Below are experts of layer 3 (counted from 0) of a mixture-of-experts language model. Rows are named router (the router's row for the expert), down (a neuron's output weights, with its number) and show model dimensions 256-319. Each number is 500 + 50 x the weight over its row's rms, rounded and kept within 0 to 999. Numbers have three digits each.
Before each expert's rows: "raises" lists some tokens whose logits its average output raises strongly, later layers aside. This comes from a sample of Wikipedia text that the model never trained on.

# expert 0
raises: "col", " particular", " He also"
router:491495558433522523479529532477451573586480570471469426430559563553561602540427525467467437539428572440513551531457505392531538546420513442432486467457535579518537540517458562538436559450466463
down0:488515536538432407437478462522500473459523465431526436524624454460520493564465461525511501515534479512448491524578482597490464510458507611597564393518570458437519470533430404529508459448493508
down1:534589520490528525460475540459519497470529507508449514544444496515525496439504528474511596504414468515580566429454561508444563472549446497471462460521496561412481469495603500432469520500585383
down2:502595510672534536501526438617499504462511524541564530535484528543445468507490383464523550568463480484476485524485481437396533411504505408473530467497465529507520478480475553392461458519497544
down3:525530507543484491420502623454520569410575520456438463495420497491488497447590454434494455577522581530528595514543414521434534418485499539487470498577453512563492502478427448443500430547474485
down4:472488398490519540542530515486432384476461548552376431452520542460497527591520460528522529447483546544567438547525472569469539502585444608505492488529589513477507475452523486530501457496488503
down5:547588440529525492613432430462402477466514497437498601465566495464439442496360552487438510487516467534489546467560537536480453482481523585461477528515518490573496566499423566536393526543529432
down6:477554480532550390574484507433524543444536556483503438507466517458474588466454509500510484411544542454460576491475517413619441521477491533440502537454516420529501449454462414505519533483546536
down7:515572443545448499532516410549555562308589487578508454505552484459572469524531478463517529430475443487556581392418510503543493472439453505376524524493415449494546488530498412546549413554399503
down8:590428438532482455497560517546564579357516503526505495574566507587501439626511533505544536527460505449465498531443556487513437450504533454500530510576534459423537439619451501518438519525445460
down9:533606613506477459555427518509350492441551474534470581404552534491533591502526504448549531425588573488489495444528509403479458484469468487490544492499474465440470481630508619566487443568437584
down10:541509566448534462438600466466541380530477542482521450493569582488483484552528437468492472540558554495497387463531442377561542507473476522415529590457503501552499535474521492518479533504555501
down11:560377523445466433467559466518475389468507481489473506595521435550477596474591572544468441477448538402517530494449510513451549436489534533493535528525538528470535537581519524459512437572511494
down12:492593465521567483477464477480487476459429473477520538511506463547561441551557526530426539472522527486555478475579484500498524446433465445537488405475476372462501441481476500604361527525489463
down13:474515485469484522529559529442441479473531482513493502530534485501462432365622448683487530408486460433466472558474391508513520437498437507413518510467417497557458429517417498490489468513418481
down14:536558518438417538463475522550556493485457553459522486515449493488531415489402532601577511549536590470476558488463427361461584523491539460413462428502566583501468520501464532527475514538446449
down15:440532467592533479502497537513552411527495496538494548499513491530575433481511441527432497511445493496399577468402461530531495529517561451582493505538357504467512501411472508513495440548551464
down16:440601582455432544507474492444506503504470556503534506461557469539511489499628528524379457523413582537560535562440480491553482507434532444559493471472412472516547538530479497529469489473559483
down17:552485513494553556556465503519528397520453479467476430454504559550530593511496534605490531470495519541494582480482560536555568497506537472460617547576547515500541512570590561491463565491418549
down18:486528453533523513432507453556485469487468538578485498614536493497491555510544505470431407580487596591530558521571478560522477526541477488535549604501503536496594425452465554509436523479497457
down19:478513540451590486487562504517458470524488468596496458508513512475456540354491530497432459441551445431569514516543475486502382560467468584538379520515609509516490515503443490534511547545455510
down20:561566487640468509498425561505532453465505555509485504403477522484539481509531515521492448522517652523536423551512583459651464459461471508503429524551522496505458449537459453557512585490564527
down21:448539519529497412487532526564524596451514563510490529483520433579571444464473578484497554487513499507505515463525451444412475511505491545490572455508584475493482466588491594465446546533517490
down22:402482502529555627590466487424428412470503519502477488511399488556468446513549475483446515488463550504493474517526429454556479490454543489545469586481431524431462466510435493476572457485511590
down23:442618453559475555503574471425492485498470522424524503486550536388493458491411502545453461528523543466366542542431514581486492500491571549455514409503499468494507484501594406553468520523468517
down24:455553491492505470550491448487401493462495428573459512593530541497565495567467447531486508510486492463501524522445560434525453526536384524479498515578513406556515433391558479531492473392522476
down25:493502518416427539489550559451523532511493433534434386465452540512503589545503559467498591609498499646461407556425478520559549566498458537488592513495488530562546513587509541546414485553535599
down26:503463529520516525533540452487413592543469480443449413435488459518535520550471587581582509487542554546511434503476431522541549494485475412506445490519460482532512555488535469474575550527474473
down27:473425573488553419480613504450443553518488475524539484477491509382492599539566511485464618440642538439562530561572441491426505438524500473550503472492545539444588576453497530524507447521461498
down28:518525554499457570500417556381473490471569390531480388469465497505539407590560446449465482551503561480553446465525528459528495561549467438402602438614494507487497503524498532590506513472483619
down29:542512551521485443524447514490467459542525506474469474520588584508553533517474553567529516445513529478534548523556466483496472491522516530466598556467456408466539426439390542476556556483530410
down30:458500467414483437405561507540535547562471539539514516564532466449526488535524453547499494463534605567570461471562580551457496574478518521484514465504528506550583561502475484447518491563532505
down31:517559513447414439556463521450505516485496463480582496454490537559494489565550540546483547421521528463508581494456491512532478403469460491474482457551583466472508455550382459467502507537552519
down32:499563499439466475502497453520507507537502533508507475470443519516487520419470600487491458505533616462574490451399486477423523425484520490477491494446572476457447485503517443469457484449500450
down33:495458525411571530534443520487440555560585499576511438418454524467553487497578439518502410489462506485456515489483539396530402562511509431465567476456413510559442535588516496557491485510582473
down34:558567477471535495482528452512472480481526569480404543436459520470471459432477452484462476488445457490476531579593512383482523462448544551529487548588464430531510500473488476551458543560497478
down35:485555513532515517517507535451509440442493495453456488449495469539422582473581436531494478510487554590457581517498478531529430578563430501547394446485522424384545525429425502521447481589525403
down36:497455552503575449471467424522512545531435546466539574475547472463531427563453451565550440413454499621496432517472459544395409455467547564460540483507512509564509525578479454387550503562407452
down37:436504490539425590448480506497511485437451603486468555566511534438525523507483467471496468456417478454471363465468557528544545481517417576494444544414457431535541499461443460519342426504466534
down38:487542593513418424470495492486504481505510466567633549453533419525498505453481461572556490494577547394440477503550561534541504413533441540469547460522464519569456529545468633472497499388521527
down39:500551484487511565529466517501522515545443554532447517504560479521590452456426444514455451554518573469502474461555456455498546491498510457425539436462550505505472492539485537518502510524481501
down40:554443542482457481479523452507480500446461492508580493558453480500479608442498449562528477458555540516557555507476553468473501465454480449505644446525624493490489536543509378542476516470554474
down41:451594440500514589499474492561504479543443499476558479633525412449506450466513439531470495559569450469498519502570522524498586474549542479508563472500544484408554451504488467514464488478510519
down42:452517492511457515559459437500531381450503538412486621478532546495520457554497458431476441519483491624481548410442504517592509437570551464531474457488528514492516502505611492494489557524425484
down43:473483491481484561567616567441498540515461439528527472442512558460494471471459494388452486525541503432453522552521511508495484650469548556465505532495471471448567607490465521501517492493487502
down44:487453490494515529425507591520504529471529502483461566491472516514522588516357452468491580525435476417524458479500517523603501564468531468521468434517537412516580516529543600518417564465420466
down45:452491553586516514485379487445563578439472522502552539509572584467528466473514564519530562483475420536520558587500401543577374464445477527584503524537452403452533478554539538496594467596485474
down46:492522522500466541501500457441437467609450497465512520477507480606493536328363479563486438446483567517528520523479476461450566562478499525563457512480492479620521571457571478495475558404443526
down47:474481577486489540458501486426512506437494548545541486539485470597560585605562516489585514501462516488521508465450586470447465550573457533449464481450491473544428406571532595424586434598520450
down48:364506555570502528492498535445509647493530415520489498531498497425492494489526417515426512472507562538510497462620483561524418587446467460547449632482438568494516601538486455472505576432540404
down49:470517449496446535519460497487535515585475480613564508501559471529468577495441532517567508500528514507560514528408554478494509486434516469594516610432532552633508512538540480522501546452538437
down50:457482495508509491499512533588445603469540575539589574466535448518570521458520474425565483534500442481530525485492487544468560430554415428481503409515470536565554540365454456580577480626495415
down51:459469567585573442535473497488443493459446540471452524445528476500517567460432439585489507477601413516410470508530499560448493485587320511455489357494481534437400555437468448520493513417533449
down52:519527515492452499503539433460555506544485526516538536529491496484511467492577541569510456483517562462489483519488528493462477504458466444496426412481489428534468373573434402548451563588633512
down53:442482522516465525499521549505510539526475533546504434523629531570506469456467568548481509481479573469499513537450418489510602530431533441418565504502438556536511460461456514568574405531436490
down54:522536523458497494450564447519471446514579494542542546557554508504462486530503512457542502564507429474475526451508487489550504493490468515463567533479505548591469432403429516455625480539480591
down55:536481518470500531535500515480427509548594518592520486482601419510438577554523496471442549504509543487387483486469510460515568466493482533524566588547486562534518516501488497506583482431558489
down56:465519466522410508434480548440531606558506462436599482530428488508529365481593486504505431525506601556498498507437406530550542523520467508530569540496477457559561518455448533457506507541501557
down57:456550500467500419533509451575628510507473446518483484439456545481552530515512519526515428488581392472470489567539494492536489495581564448395599539498551495539549471519645459445523522494510580
down58:498481473469548484498486463564541549481555466551518496509430526533505432462447552483558582491457584530498484488487476520512478463411405490466497459503524496488568488438492474463519508471507499
down59:540525511509579494446525529428502439561492565536496546539558451529645512508521501489506595554573468441634407501491546551587525478570470431560528533461484515486528566527595492490542507450512420
down60:470459442438551514459514480514631524483491498353490458551524548504564505448471519449481469511561483473482500613435450542458486561433603578457571490511468516536570488498517551514410481557507611
down61:543460475525497543561559444490546452520488535486527466548549490452506475495334424505540548483569391508609507517376541439505487479563509435483522441583455464496534398492463463500488538534571457
down62:547483534557522539433634512522528522550526521498531530543483485458573369466530475517476445509572499603509508540482423517576492481595497487408547552458498509539455536551492478528524472484450563
down63:489560449456463497590426533523439530608449462563495468474485490531456544423495472511466466500569488443428429470493573519541433514446461467467503592544418476488510501526410555498469482480476426
down64:552491460444516453583606501496525464494529450587482597448534457521503458499442469445448584416538572476551476525518546494489442461488515520467441478460437523531497495516497474534450428517454465
down65:529502534508532462559482610460505544479515493412548470463475456493498544559441483506466473570564446562539550591533534526458449445537465569496549478499502401437417572519425530429490509536485512
down66:509446430421510478486523510459550446508554486454548529497585569567506586495515528557484528559525480570497495490470453553429501573513531474485485435516542463595499522502432533476544488516490474

# expert 15
raises: " Census", "set", "sen"
router:476444564371525492451513473432468495576469576519440498413579573479510528554518497488452488508452533499506495554430516412517579490445489417422491405505482570528513567422467530541457503461503459
down0:433490544580500587585422528562425599519595556527508456546532537494465482491397521517471467473501439453420424458584536486528576562527433477524461541498541514391533476470419557511503469417446469
down1:440537445465591513482504461463451537604557431510502406497530545508496505472501457550553503520583566553532445529446504548522514446472583507513477485530544528509537503524552501494484525488506486
down2:423479537538493527591526511497538431481395506537446547486452515538550525467513484493535464527457492582469533487496516468541432443572542555437468508483463460553542540547464542535455490449492547
down3:467544437494510554378451472464562516557407561514519474440355476486590447494579472476467517473454527501547649508574550424489425533486485419492462489401521516522558471487504479433516491486478417
down4:529533512500572556559480520512428514417616485499568470506516508493561541480581489526413512551499585472462605462438619528445469554512458525583393610478523487468517562525446542526577595578473528
down5:562510531537393472545575480559440617454496523353574485483483519521570558417550411489528499557493497554475459506476509496458488547514469494495501463515486478525464539509543546531547528533486485
down6:560471428518453497453512468507541504508468586543531518468460482464560439486476580512523512540551432421532501560366462534473471532406484586561523510589487533510530478461499539534468414497491435
down7:460471534535425550592478611553436412518411540543502409509556477445509495451490496445533568467489428568454484488492484452529500476509583548534552493475410571462469416492558485426444558517476487
down8:550482441519474525514535460482503394505441455465474490536565497536494471466500558381558472456581489509474522457511519526502497586586512402419567445456528514553477521573455493620547509555540477
down9:455516549449388449529483521398574456470561517485545454577496445546490546439444597459491496512510503468439548453449486424478545419530541523571540547553513537510470498523481474474427463492409552
down10:437474541571485455425548539433519539525450432523376466452537550504490495550498507503508517507470522513522480484462476521532465472502511474489455440468525504527479503542542482504540474576473551
down11:483528485445474466402472457501514610491519491495470551523489546548467426488541442504545521458481492474579589455531474514489549456457492514497538485487613423469538469491467327501557424466328505
down12:533611480447556526440469544536473498504478507447487512517486548622481497318449555395509501566485544552533555489507533436553499502605536502508537527549496509434552511489443496553552601521388500
down13:503480477582489431576574524508483467479492516533483429534487529494490477530569472519451568479565488537374492620544452410463692468642576395513469409566529460486569508564440481543511430483501527
down14:491523439439507447525536512539472508462547468485470449503459532497432549496425544540584506386559456463426538485536485509511628499373536528461455487455482512532529484561528417584482467509521466
down15:565458472478417523436524498478468514441621317463518492506514612497539501419483510448466471497549570514438408398571577522522424472519521459457557547514502479420486414549439485485581496547557537
down16:491484383601574495538488414486492548534464450508519497490494487478558411543500535484564506505492350503499433509431511503442621601513567464560516466426551528551432537380520515600588565476483463
down17:518538450464427510544477442542580535617512513487464461433463587453468498471525455372564480469461468488503517507496529470499390512465492584457517518514408517596558481496487455488503538534510463
down18:533517461603351526514519432548492526549507494604564528499518522504445560493502506497521444457436427460435471497415613470485550559489519434519442513516586513478487599492516498565518521499441499
down19:494493431513516549446528525550523544484478527539507524472457479412415483505481526499456561540477536446504455564538495541505565523549541535518511374498512495487452617546572524586520528423443475
down20:480421543437447508520530611453525450472416513421494512470473506541493485399443458434605438401596532506488391400531465545482531525571479525517492431552561557610530531614512536508484456462413522
down21:461534400531536469536502502578480530448478547424469533519381424512524428443413505421600526530534415512557488444475573505478573488508486523529479577453501521445509530532486446598496532426586442
down22:465556545561521433549505453540458537444408526572459493456510464508404416530444478489520446527504495492541447494508532590440502498477473439515493490498436485524544505498447407407438507462427515
down23:456534503537541483516545434437446416511523521541638462508501437572472506498599543548490421464473457557505397463437528508595487541486521471491492595495448520529519508411559528477500457461539559
down24:484540545485580493470560533530489490528470451573435461546627487520519500533578598523486400424546518542508457567558533458482537499472538455496527418526587451487454516470527517473491511444411549
down25:499501560516512487448430484455516501545574430486407512524421498476531553486486484543520502556454552488509515506588388528484590526492521514453513481636447462544585505508464522518550512505524548
down26:573524438474571445557443585484398454474509559556577504488474529537453448421478528496520425537455513571478484479474520557428483523605581471555477523498548571487482377493592507597472458428551516
down27:517463401415536513485544398456544520530519449513494478512527476518431538482455437593531473494438509471463477491542555429459523452458438531447505475519541535550512516504476488496541422543354480
down28:543503602528516425546547497481423552458483521516519476413508436470472487543510570485376587501466530411533489478463492500426536539476507488475512439533417541457563459490468540465399552464459529
down29:503532475433509575426607533491319502569449555454529539512561564456522471553489471526549469524408464471423518564430452477508558572491589493573543471492474473481457531471613562559468566423484541
down30:524555506479499583502469464533523518589517555413499458413506420491472598512497456499498516603549432549502491452558398472459466567509524547463449486458425513480495523507510523572443540484592585
down31:469516493549535479403536468461550492490565553492538529441520517494458394559444537472479475464438552439525521502484415581470403443488507519522476444500462591531546493471538437403486472589546505
down32:447454451449401454441568462456574482569538495553428475453481598464513486476458455501526469457475461485476460598605462482497539548376445479538499415532521573491512553555551494484392482502477510
down33:479496526463444497490538412527559548628490527555499407449482558481576546494621525457527444496534463510455494547465518571444499504409510538473402441512444461451598552486502433488494511615476531
down34:449470509498501561563543553493432519477449532640472521558507442498523564561478587566443461451476421481539507457458582524480538451514403493531445511535460464465616566485540545538573548442571460
down35:555470516474492419564465421547378545460509438563500496571460468498467522541530510533529418484510410424543466512492525400533520526513535516528448477560421517402420485531371496493493542468595516
down36:492437453556463542464585465566464475464508495571440483489559528384515512507479511529575514540461531432515473430576517502499586538574499495551449550481499482515516639494468486501451542557570576
down37:507511476441542481415470532566482523536469454414503506511403604472462491532512518496457454559587486490572420437500564406486490453513469487604386474501472490543512468541517454433462581451466503
down38:539455417524442495509461534517431476557553564458590478473487530541480514489557579526463545541570464459522507469476426460541405533529465442557567416483564523483498446478488440458512529450540477
down39:512410503468470504402502439634531459522483559459470434544509484436537464534575496492518461501587489451448442475571496437487470471481481459574516478554520487495497594504450464480472514443459523
down40:470537511506559497455518547587499486443568480496416434536577559489537553494477458514488438557461543380396503525535547590542633516454483463540457474493479524425434496543513379477573516483480445
down41:502545498427513540496558498543511563498501633467450521545513410449456539552493411592503485508522524497513555475480437535514580485509433511511486493453437547461460509470472498538508427444505427
down42:368483450547649524586464492425455513491451531507511609515525548545574526477496554507473444553485493469489614472488433438424430530439451492472560525493610480467548505633499500529545607494484482
down43:521527502416520476486469464456540545469491471509460535540441505556489449433416593455522575502524586509538532460548467461478409531538501450488522465497466523467525483508566470535633443526510486
down44:464539399495525473535464530430569471527474649575578492406555475544466427373504478524525503539536512551488502485517540433468485543583475478599547541451495417502530449457424443503599485461491475
down45:534521490543522467492475477447546524426450438478456378513545484582506416545498530482571471443513499403417558461495521461510476516394500472457575455611461541458448480540463516515428575576502500
down46:479461469554551433514485526500572498584494543498485580551456505472420488499541541516493505535465549449516493557513452476470470487524465476497440539547514391504496509447486482537486626547576455
down47:576451537495426482488456520443563524459564543517538469535480478519548458508613439523540540503430554458542514501552549417594433523446539477417356588552526476510432606591493572506548507488466527
down48:477560489476525501461432468497565393514535451414400451477432443464520404458561550431528510531522484553386509397527476489501515552584557495615516617523457602533497522451541484485471539488548559
down49:511479543496394546520566540507521545382433537515550699482527531502566490474533455500507460527453518412565448492451474487535530603494523519438454460476440492487534573553442524519488541493472557
down50:552533543481544470514510521437483454477499519459477422630507421481466659513496403500523489553490496490562528513445514521463532536510466474453553514465485533554524477538490528489442435451498570
down51:486447509505453502523475532495442591444446522422526404491434497537490461472546421486593636598602576511499510455491614507489511604504543593486521544608489489513582461545665521454455524473541617
down52:445579521492495532534520395553533526555511483500446471572571481538580494526521516487436451535495670487470476515542423578525453552464473474495532521504522522563436416481488453511502462583560482
down53:433534523535544556522545468482379534543528507479450497504571427514614434422457469538630553482559486627454510578530432457519471539515509399516450480484518395484442451471511478464463425502522530
down54:501503453570589543600481471487524527549482529503510431500553468475514441413426454488511452489547494428493453387485499499462492604508448530493494527497465465536549608529486529445437557606593537
down55:500585522537468427460477432535419591509405460429308438493482508515543477460490440558505590543512564565608419491467536597517534455494547503484536576563402574491612440569546506484459425492483477
down56:444446543443492433513532527391542461455490448569535569467554562448532497537494450470503528441488569469496541481535493478635505493514470474449511430479586523481494647555476481553491543538509461
down57:463478542597468459490472464525491540520521536500519488463466515434423558530488440496544484515528554532488479483442440565527528475386440478460438497452521570578510602485498558557459455587459535
down58:535482548510431388454574445554535498527459477527464453566576499436486457478435464446475471499460447378514482466488443555423423437579503532523530523478541438547556520565506363433488460434579546
down59:544442387520536453524456524483618511533462543548605522541535486510391555547445505522518548499508484391540420395476538518509526583537539458507505417544579537445454577589446424520505490407502472
down60:503530457533554450541505522444504473535535559534457575646543435478558547527448421554523515544482560469465598508534525478553433528491553482451522436489554479508525504470461624458464646512554465
down61:514439545509519419442440462497508469599474458594527504468590484398566514460537509468456486458456508453564448542452453488472504429559561571426620333484519436457424595409480437383507561499507541
down62:486490651526545456535527510554441515495570514580601464528655474562482455541539508490451453599452500600431525565514465508448449448506569475486534487499499523447507392434560440548563487533493488
down63:510485438468517540473446496489508498478463499562519455552416524448520462492524549520535383587482458496497503397429424497464476478487487530557540523502422533526562451464464482501533478482442529
down64:534515475508419576461543518463539452475463567432437426563529456513503546468471409504387539497498553464474529489482568492445511534383504504558491553483431536485439585481470501620541440492433572
down65:424468427542524448477394481534545458414525433453455531474462609481526530495483539455476474426517526507487493503495520466468521502495407524424486565492465586547538454388629464589601515509469546
down66:440504477499462587596517464496554520512455538536458515477413502534506554554446565468503513518458440474530397511484481466515505442545456542516553520506475422489468548506515424497517519536537468

# expert 30
raises: "1", "\"", "2"
router:480450562536579468568538626412483527504449427450460483526449493585462532480345501446473477504519524479556492460529516519577486610457555534505465566465525596510411574590405534492502541439470461
down0:556537568466477454611546473509412452576480460608512533494489444516503573540450485494461546517489427535461526526408492578534573504515480525488546522471576523523450466499556440536461579523583403
down1:463532434512531562534620505416566548546612416435614533560484501479549460518501589462528527534497498517459512481538568638487439413507483466486473501431537523518466484528538554559549504452585555
down2:494512594493468504571445468498536428491511537495548466424534427516496424574442587494513502536435425521508506501494484608492466494524516478375537466639487557425538518451429576510457538488527505
down3:435371539456485505519486542491578549453537530435548455511599487513506481545451571490529586467542484389454531462613538506524557483521428495504522516453494482504434476536449485525599426606461489
down4:371402517538479486447527484511509427482584503476512513414467441525523465490476512494565437491506518476575451454516483610592486495451518437537491541519509485443473544474541526543539510451489485
down5:479464509403530517448577487541498508535546509443562515350449455488573521564453575360486441505470559621570517492467520476445506536425471483496495462517497476545422458544533551491468562570442516
down6:511486566397528483505511464481510409383528517481453562521525497438413492405541474483487576447484491505433496480367500503545493411504529442453570523457574533446531495479591567512535501497406482
down7:534571373450478507502578496436409489480511476483480465578591486490515453511502563507515473484544500459479442490387461481520455450454456506573528423453554539530478475418554527447469530514448504
down8:481481448542505439480500545511436459458612527524533520550488507474433533544509551521528516565490530524534486527536611545469465474483453487521515592476642557426503473571475554461504349514522323
down9:421533482584497487438473558508504535369524477505513588501423489514517453505549458545465444468533425552498539476484510522462536516451441489521506452361601485426587463473524525559453420398475527
down10:566394494565456551506554479509538522462437470542504466471585641429486635562496404505459391442468449501466409615550540435487490493533563492518526560575465426429558534477456619551527400452579506
down11:443463482460504431448474501491554529484500503592558555529532499597498511565459448468555501494529502479535581549454512546535530509452532465458479479564474530566469525452472481475537551523547500
down12:457522501551492463532548511575447506474536595537473526485537448455478387538487501507516466434603495388582332548498494482561483487464520523443464560513491489542424578489555481417481412526500560
down13:468562476545469455490531420439539513377459486531458531444439495419571585489436587433461543496407372553449509454506462483541450515511506602488433438403358480564552572561351413512472434534541564
down14:525455461403545509494402424532436456465492502448485542521525484549468484561481584563497542500518620474436430460425473443477571557554416548523492489515482432526540504582520441491547463583526455
down15:483560534516525464553446481420310436535558504520467554463506537565438517505400573419542509615538475583491514484486499457484479457478482445537433582467488535618543447599518484480539408455497449
down16:572528482461464517539551412508430440534445545560358487538521432529511486578507551474572543577425380544476472440491561538465482584490573461405542560428459524592581543444603520557485442502516459
down17:471410454418478548402516531595519522516515521493556565429510480487537592581528461531495434462507515584430483516374502427531552466479511519572545555471459550525476436393459505475466461563465526
down18:505507457475560495477512533438536518536615528481613526526490517446471514479441453513475534509518535464530436468608481458511486499490468517549545529449535510550421417595481491449424538505468541
down19:442522542479509584485610524443434457559566450498457477556507486417449478478483533463642556501561473457451454419497546497430565571500493535491463453500474661511514464543443457494519482519463461
down20:446508584477537566500423453559494601527484459520517560490475491470505416551481598447419474504434489630506478597517417550445431479596535586570454551499583425488501480569543476550472456480455558
down21:448484511495504485477514529571496540509500407461547415520545553466512567478500453492561496560474484549476502489439515618554524423422489468461578516504469574517549488498503453490491516408543481
down22:473544451438438507585571545555508553489467512466460448468459489485533479490452452429453493496478395586562545535575547531476473521505551457507551460551558514546545565495402521500543498545405489
down23:539473458489556521462520480483579456466582398452604456433539406484543588560478494475468504474415591543509420548489459496577561505517527561559479511571525494464395526522617456517470493516497489
down24:484547487490514483542378489527515452518491479563520514436518612525429511484552534460519395493517486487481577507545439549457616446525542450520609559541489523415480439478482566446469497484546453
down25:525477514559500496542461518512560459423503445364455560469436469518520613508553469472524534524547491534458545602506534478490437505500491490561382465380511489583424547441471572490530528422532435
down26:514513428498494544597542543503530499500586471490443476532435551466427534525581529548441448431508515523660482480520518505641541535547541478436488531429479544461643457537387466575578545468560502
down27:484414566518594534531480446525485547504517486498563473458511651413440612562470540486521439501457546469417445414509474505476491478670495489532521511495516473507495540457557473484534476408566427
down28:582562448512480495399479460511520491504526459510431510472508431557520515571528484524522571570470431535451583420570442475535472555534605584404417456513549536477529464539497459510533490566508486
down29:544565454534569544511575484420558491419439453417532558442516430463462502478464493481523534572472490509533399472533519500544443445464545447551465442432505513545488449489537571540571486541524520
down30:497477512475616406481498529613516510553515532508555494487490367575488471434400506483540493507504464475419471573458541575398480375576577489500523476539493476567551495453464459541494471545442581
down31:520422385444495508441453522496565516414537484451552494512483434494553485443445660453520558566456530485453554427432491574439439528511505484591414587514457472474380500499473456383466506508602503
down32:469550594476527435515532451514458545509449511607537530426495478490583538481488370518542564479542528582475534431489520466503498480491533514560505467449504549506560479594536482488502466543485558
down33:575500516516509522575495492449472500505543498537492542512504556541543420438545498536528497548391525551545493483504513422516450512532391560485489620422537571520511466542491514539419448571487527
down34:575531546439498477447460504531449569610521487472430588509448606530513536529535511492631490566475516551531496371531520521450524496530495469472522644502510552552494476510425537556516452549445482
down35:580392548506540526529464528534532465461492451492515446576512463412476424521546578660459549487533609544541586502466543547508542513533535407563596465502516476405554468459540427427501485492517491
down36:577428469582470451541466547548448468435451517513475435546457522575544518527402462438439543467544546493494568428436612501479459475396502602609495579432558471479526425557504479474418581610453554
down37:482446527476562471415470495479445537509496415436445498423553562390516455549429505450504460455477520542488509445473518563517500516484414446430584503413478481528436473534487441534497626530558558
down38:513508532525481453502546470460456460516514471436547580486539525500514515535567498437394545530562503452520532541497503522525425464471456525567537483576485572505454546495499447415553430535466475
down39:450577434401441518526551436531488610546477520494513495499581476482466498565505490444463493582509515516554524484421541565494346555477470454552418446476464438541447463418598521492465489500584580
down40:491506474458469432455485515479542414526489549530520499547542550475590448566575557511511396532516523421553568522566492423506435517399445479554505432450457470510378533469481529492434472536533443
down41:453489446458419413519537490535482580559508496550507485525553562526476554487545451487479558506546453483561353532471553524463537458526513525424470500558501412566525398430382507483515518446492524
down42:641529480506527470425534476501501546520477437425604497451464452533437512497553497412485536430594559530501526589478516462517488414449530550503595579540490544417530473505460535507516523381455480
down43:516477515530469514490561474538510558484493491510532460568518450433481440425425516498486583426525546408518501505501478514446418394527423493531516506506486508450393583457510390525498554413438483
down44:482576548456428446573480514395458476460538506550466536427413494498392539444479514476486507532618593421534501502452413550454467522494432576523483497560529466561537557485423504547521543455515457
down45:481481447517547461483476583527606448533551515485496488589535473529425504487546430480578466597492499438475564473529555430502489480576519543537434482493476541534461534446464550490466590461553490
down46:513509446507475525459447525543489454488557550500382557460472473438510501541496529476478485447487418442505481567508465544495512545471524554452541395406542487519496476587465493549474422482447496
down47:479548470576425451575597481562528554519449515553510421397499432465496567497545567441545492441558486385553616505522499527502429499482433528552462433507482460493510557508456498594505611519516617
down48:595483509418483524484501449500540517455517446534583552517535522598500489488457503512547425480486447506413557497543543572518431464552543512643479542447536454519557437579457521504497477462528450
down49:554464493478496408511446550402520493555391480487528481422464573518569497519488503483587545484443546529465574542534461511496356514537458493518507537465458441551560504554415438484511436487579532
down50:522479548532560439567546476543464530506417556470462418465510512433519502527488485431430486592385545512481430470459471524564523496577521524487492510481501487430485494577473476500465514515517412
down51:483527540531522521522505475436631551478511456564505539510453465472509436501541576554548467520397570536504548603506439592527463490504556490495580405406449442492507537418503485529447508480461419
down52:421562563495551522489481514429593535525486538439509604509549461510549513521507520507567452412442532454469522471480501467564525420440512491450493412443492547510441470518451519403385465499461491
down53:533475472451580465397532463559484539509495500586531476540425507472473505492535451522453657509501501507518544488557538386496474520534444462540444474539377491499565494447509583568522398525431530
down54:474528426611446509505377549503528522563429493528452546476494471576525474560435484533506440481474571454432547457461521472431426506502469481466486427474573519482431512506492474512576426448515583
down55:431549453444514570525516505436447620510529562469464569446443517491471414507488441621487531517488504483537463459486462560484511526578516544494378490522481544523540555535519413466577520486365521
down56:531540440514524376493554465470521458461428499434466554588445508551484421542509544517501490433517611491511465496484432545451437451530572547548453488524547536398610412504455460465494457462550549
down57:536519458503479595511491453560432586506488506539549508525524427512424471482386521491467478488559465519603449418501460516498473535456459550512482470535463569619489544511517553487443532503527568
down58:581494549543520493474464353417496409542508500493519422591494473571528452581496577482477490469477537511459436467483504456484528566559453522480498520562550562526472575463486566510510551461470540
down59:541533557550426471569402485354428446517458473415473527431526533499562568500497513469488665582481511527578422404409518569538478499513487617518516445501493480552559488467577469450586487516527591
down60:571497489495404482424430443436544467588465619517455480515518482381440482515519512447573387509400513390570565468451492509467541534488448465508552450587546452595508450508467508530553551498514543
down61:477549477494607586530519562509479450534484560457477568508435506489511452498437531506516484581579433445464474526506450541558550503542574494511463490462456449478371418466466525516430398500464548
down62:465370439510501482454533468495559451526480564500478552496498384580476476509499417539432576521547509426491518561487544467490480575443415510598554465559534425500524500394466438469523486524460541
down63:533436546521493476572545577538556501412501598475545498372462509455404469536564471522551461559452537501513574549569466515517500418495426487504585427516439499399500559563523642473447485480571528
down64:499577499487516534384528529548567520565484428582481439515475464415477545439523624480508543473417460418580458561470452548526513498537549414531475520542524536487578432547488509465548498498462528
down65:527481574542486476472505612488475451572494506490526398533523472465440591416495501482532516496432517491509561441492539450569418543494464463520555429521499537527527486495503435483494431485542588
down66:516534423543561497461518446504496532469531596436474512467565448529558521484500508575494459430503427478467485553428506473530485513502419515530417596466489503411492512421530459543574481603544484